config.yaml
d_expert: 480
d_shared_expert: 0
moe_layers: [1, 2, 3, 4, 5, 6, 7, 8, 9, 10]
balance_loss: 0.0165
balance_bias: false
vocab_size: 8192
tie_embeddings: false
lr: 0.00515
beta1: 0.95
grad_clip: 2.0
batch_tokens: 262144
steps: 8309
dataset: "wikipedia_en"
Below are experts of layer 2 (counted from 0) of a mixture-of-experts language model. Rows are named up (a neuron's input weights, with its number) and show model dimensions 0-255. Each number is 500 + 25 x the weight over its row's rms, rounded and kept within 0 to 999. Numbers have three digits each.
Before each expert's rows: a language model's description of what the expert responds to. This comes from a sample of Wikipedia text that the model never trained on.

# expert 1
What it handles: Word continuations, adverbs. Middle pieces of words and common adverbs and modifiers, such as "ad" in gradually, "ly" in slowly, "also", "later", "and".
up6:480519523455525492472505505512517486536489524476485468467502516497496489470492472432542517490521496458482494468534500534487449494510496516497509463544492471516523468500475455516495501496480506513546529529486508522522520515463502464482528528491520508513502511474519510486493510495533482497478537539488497490461530476515510519496487513455544517479496535505532478483466504515491489478505563523515528505526511514502487510516524534469523520516498529484516531468491485506491451535481476543520492532510531490446489497522459493527537460489474501495500481477454518481456495528575477490508519517498495496568450496510474536501496523539475519476478508491508510485478542505509517493489520549515453475501516521508500556501485558464504446500496481505527534535445481467513531511510507
up7:459516529493504512475524556473516474499546522506470538523497527471540501518507500509522478519502508521455486515479462527483473502498507541473549459470502448494466469519522471513485541502504494477502479510489531483502495544489507463521481494513496511490475506459475510482522549499481468507517516465504506475507514490489513486473474463504483483521519493553546500516499464462508510533507486494511508477562499473440478512444484530493505475493525517529518501531425520547468492495503532504525500510507536518546534485516501498527455475489467516508556496470493472494502536528495538497509489487536475508512515530492483467517514480511513531460514486522499496539512536489464507479508510475488532546524482471509531518501484468493484536438500531492534456512548483521495493528500456
up8:488465520524517503471517518542479480536520524481503503515464543533472450478467512495508483511481498473500489513484478572434501500507512514492479505480500485515511438509498498528493472465481476483521483554539497462489504497535450437417479501505494505529479493493497541537532520479455460497506490503500519513472508498529509507505541512475498477544463523465502507493471437515542479480486534490458523470477526500519490505509492547486464494530468537527507500503450493507510474504540530497486510517472514517536476481493500478488471514488475489516512522502536540492473520516536530481500515508538486503524524545479517501496460503498490491507463489533443460485528488537533479522493519510514508537457507478479526502476475513489490492483493535499486500538519514478525507486545506
up9:510491534438490491498503509520469491521495505503445502517500537495521526470544483483462546422511518491506506506456527458500476479501512516474455496527478530503512518500480493495520493497452477500558490512496487528489530511492536515496512516550475545503526485517494513503487497474498511517517516478501491503496521501495488471448475491515486479440485510479465529495521465505507524456496497473447502523461521445483532567520510523440521492499449468477529519514433501519475520558521511500527499517496506493511486486503511523545470513520528493481501489515503511531509531484541506470515506516526483540492500504504506501497540516504550510450507490475481541456508473498492507476539543525496513483505540458556472516496491507478480494492487522489528501535518495460524505453510506
up10:484455527479480522490535515479515475514501497505503561527441507477522503483484517509518477522542511463513495504515518460484565507482516541511503499457486544492516508483526504509516504530451503502469547529477497527510494534482500525493521487510475452513522476471499506486532515509457508505539476507520531489522479463509531509494525509520487466506515451499474521503480486505503511492508499457492495438533513504501512475469503520493436513513520512485508455451479521492527497507515503514531516483500508476492516452541500534521524494433490496491485498552498520483507476511515519488492527486563478510470529528461563489494460436523532500472501512481469509480484539450484487496471534481449522472484504492470472560529460513509541505531481513511470483506501505503492485506533511

# expert 2
What it handles: Function words, line starts. Prepositions, articles and sentence openers, especially after line breaks or table pipes, such as "of", "in", "by", "The", "On", "'s".
up6:489493502491508491450527492505501469489510467487511506495487487508497515503549538510507472471478519490517495466485495475469527537532482530523497531493481484472547501532527467466555550519480524459527485497508452515455499525503474495472474568530488541511506465523491491540507486501529488545516490477527528518518527500465488468489505492519496510467542500536490479500523491538508533451494471492551489496535492475512518456464497514449468516501486486484486500547479491481552508511507526486480461470495487483477509448442458518491467497489533443543494464506504489477527482458488466489498528501489520533514548486468556493474469503474478462520516496513521521480504489501481495539503520497476526504504503493510483484466478497495502524494475538479554493565489492514495483537494507
up7:472497511512475523487511507485522522525488495518461495496475494500486436543541477485527458504493452525453510545474486521520459517476465505533494530508422509485468534480479515453502519506525476484514488522514510521452498524493475518551517521502503530496482511516476536505552497524495518571457504523473516505482502507508510543459523503508498534508492487485465512510522469559500501455435494504505476528508536480528486461495485466502470448498495488491503478504484496507508515522517524509528516546518453507492476542510470522488539478544502503514523491527478473539493483474488445496525512472504491439477502507494507498497491517533486483506513507508503480504488489538506492545468447505520483537507565472519506518496506516504507511512446496511505500548469490520516492465475513
up8:552510516505525505505525464532509483514497515514483531491494485534533487503510491490532524523524499511538520466507503474509479481509449532463473441498518501504525541467521528479524509454489498514578431547503494533427516456489537496444500528483521490501512507490488492481507456492478444490492486494503488465510510449487538518499492499520496476458532518485505505496548499488511477488479460524494510460494491513539508460465504503473542475482515522502528485476483506526512490500535480493500474539502508492515519485508467502500510518526532553486481500521491502464453532472553521515489494503463510544506438480483496540518517542554493509493480482523464498512526517545485510508540537511495478506485477520526497489512490514508535518478489461490509528453499474527530495482512494
up9:506497520488541479450438495505498547474500497518467497478517505530514489505531542525525478491563527511539442491486526514459527525497517513523480515520528512520489489474503495545510477490528526529543483497484481520521505502519497492487525497506508508590512513514457515481472536487533502520496491477532510479494511463474482504455474503511526473501440464516510497492548525506503504516449517526512497532481514560531469485478462516495498527513498493524471523511520514458524513525467513463507505467505456531471493522516509505506541538497533535538496463478491492489523476500491450493472530453517520474468520533546501513500513503498490486467484477544500483473499461549509483477466485511505502526460526484450488473507446486533495526504462511501498530493512490522478504493479533
up10:496488470528537491491475440460523488520537502526532525491531510465507496465499500530513464474498499511531503459521530467496490475515485452499511518506475466452487504495554457476527528500507450501436513512555511497556503489526466485488487517516463508507528500496484489553510473506486498495515503503500473480489543481528494500462499512540516459480503520515475502460506515495479465471445540502508498458533527498527468498506517481507497479535517533479510543506522486457528526489525541519508500493533514501482485487455492497492518514512467482487480503500494477500473469524469498478498515548526493542531473500482499503462458463482527461477533470502485524529466509466481479513507525481485482516530497531541468558514483521507543475553442469458496492504471476493516489510510512

# expert 3
What it handles: Punctuation and word endings. Line breaks, table pipes, closing parentheses and final word pieces before punctuation, such as ")", "s.", "==", "ure" in ensure, "face".
up6:517518525528477425527490492498468535549526487521451476516521527506518465496496471503495512507498471483514558468493494516504494550486524504448501481527487438476481501491553505484478481496530501481480495503491546485552518536489475501540516462474505487511512568504518525493519537469512499504467499475504455519476458526468573509458543493508482479491431497522493446526486496479498496526469501490513453509513548498474468479472511505478493486503504467495498485449530468537517542521471482486513512499481515480492480492529508503511505454529504498455524522481528495513499518489481503527506474492479477479518530495492480513512495546527534498498491527505499502475501512493472520482521482541505513535510533467505509512502469514528536512500560542474483528500541485481470499515480478
up7:564478463481515469534477541489502477503525463531516494497548467500509440503542484539501467512465466527486484551503493517479525532498471483496499482502539465461535534533515499508559517483484483516452491488512500481495458522515488511489498542496498473507500519476485520521520517511488484479524494448463518484490491502505420484479482485527504529485499483480507479531512476511547516488497508504510539488507546454471549530500501514525511497512505489467481479517505468519495547529506460496486519513442501487489518457518532541473510518471496491503450484514513489501514488497466475533490501483516451533482500488485505490506510465505544510494514479485468470525498491523457516479478523500448441456499535469516511474538510452491485506543452494516482477488501526503466528488488490
up8:498536510455522453539516539522462527493510451525477458505504462483487479521516549506491507472522506506535484530508462562491498464466528532477520517470488464495500452500544450463473453522490524514481509500510526497500501513488493474493515532503478532516508488527486521487519499534540486490543508494474494463527444498502520540495497516491542511504505522544481502539517507506510496540461496514508512511518518525484508547460468530479447511448506506567487498479491520520546469534446504468527497489488501528494517538501485474509508490482528484477478484504520539511514505483512509491517525476575492481503505446490488464543493472477468550502459496504505462519518518519508490490532472484481478509505486504497474518507500494492501475518485470480498512457524494513485528445487471
up9:472483504483493490488468533519470488449492512522508466495496530486456514510530535521534513433496480440526491501493474487518529500537564489511477530494542486481499477504475538502525536485484491531486468527510533500501476495486500488500467472520528473501478504501484441474531470520513504497483520463523495503490512504466485481535452475498516562507560494531475514514519498506468489484461492527510519501509523490476519533478526484568485464542523469501495454495441521495518548540488534541461483490536451516476487530496456487525480489517492520513470483477464505518498506498516535483493480514518475506483510511518493504488499453500507523518487520500487492503476543517464488524460501509490465525477522514472486508461522542491514526509467524512559478488539466476510502505549516
up10:485530522468496517500496497533483468511483487545520550476498484523478521505469482507487518456495501515479487507552496478497478541514494501504497474511508527506498482487515471450472474466549511525492507499525502473485486534504482506556445524508527532520487470518459446477493518469552475535462542533480494494540493500528520432472520496497470519480479505503525481478532470498450499474502504538505466491473472518523493505519543494505489485511501435493521485505480511509500493511493503511454515480502520525491503510498469557519504540472528500487483485508515504506546470496502504506501471533474544515515477480434443512513515513524517548488451546566482485555473517503480475512467453497507549518495520528495480523499497506527497510502484494457524509489506515479496474500546524

# expert 0
What it handles: Word-initial content pieces. First piece of names and content words, often capitalized, after "the", "a" or table cells, such as " K", " Fl", " Mal", " (", " re".
up6:496517486515525522510494496501530484489492512469429489494479465495516521513476479559477481466507482477521519485488552522476517494522512529518490469473483541532477492489489515514502454507487497528485483553500517511530477505493470513497501474519477507458502534500476508522504484529558493492576511477531479467484483507517536485511490452512473487522496525517547554489522533487478532496516482484555530517499488485470500553473514515518531490535489515471502474498499484483516485464517475477465546532535545475539517509515484468524508486518504498518517524454524499525510507496491459445462506482552519461538506479487503524487434505467470505514486479504442473451477487554535474502496522495512464525503519514494500499533478498463459490497514485536504469473523511490515521519475496
up7:462508524498492505521524511511496529483498503529484487483499478476501500489509504509521508507497554452495515468491495535489509510458492496533568517516493519471514474464506492548523517519463515532463479559485513515484480515507505500518530506497557489503436506511506532526530484476486513473496467517489488488490525466530531511521508493496472492511518479474470525434471469478480494463488490501571472512482518499504516483498503520484539462515465520546535539552481511493535538500529480491472474453483488487448504537467483496476453496450490547487466451513502463511537498499495466509493503513453518528482529525475460502519478499501504522509508477477458453504511520518476482508512481514478513454503478493477531522489484490509430458486495448521509473512506512532527489512539485
up8:501549466508494492483515518552515502478492524506496466485539502519501444500503499492461500420480483487500513490497496491522521477511484515514502519483459529493506467495518507489498515523505481494468519503495506525502498499479442546494504510466457502520502513475509511540443510490522508499510448521516527526482475506575490535496495469471476444483513489478475499515469512474508545481469509533576487415483486486457495493448482506477463553548532489494509488489521467514544500497511532467496470470512512496463488490537480493466512468505563471516523508489510525525502464511465490531515500508481499530569490476486566513476500553501467517503510476481526515530495509479507505461481518480465490486512482496493513525520479525514481524492527503521499518488491522513510512488496496
up9:545460493455501509531538487527496519480489486530480538496507525498473471514543481544508522531482522483511483448469495499491480527507482493489486502507511491501526487525466512520543476507518488452475510488524459489546510443502490528505522484533439521520505545513489500522507491527480525538513496514502543563454503499502513482509505480496481503482495483504487477488486522531510501499551521479485504483458492468553467486501497464508510503486474495541509516548496441511502495517460494526481452438477527495523495488453540484530510488501522462531500530469506536492474475520512500484502445520499499474526536502513515482518476488527480538474489464494485509521522532471538521454471536515501525536497539506478539528519507514497497484508526505497429548483469512484500482521453484
up10:533487444485517523503495497473498471478508496529532506487514526532530496509473500508502510460478559478453496460469499490530452498511511517489498458504517531468477504509517532508499526453527515487513435492479495502530466481466496502471499522462506499423523469485502514539503482526460520552472516541520499460532474495521487534507493431542507481522532498522493547537489516532465513476507545508489496494553529476519461477476522478487495489490492550509523501553516502490490500529506507479466521500494509517526493507514496465501485490515512471525504524511498540524514486518496527454468480449523528517495526522486496536480525480518467449474491496500528482571506480501475474466499520529494516514515507530496534504492490491530496517510489524478464462477496456507475494500455465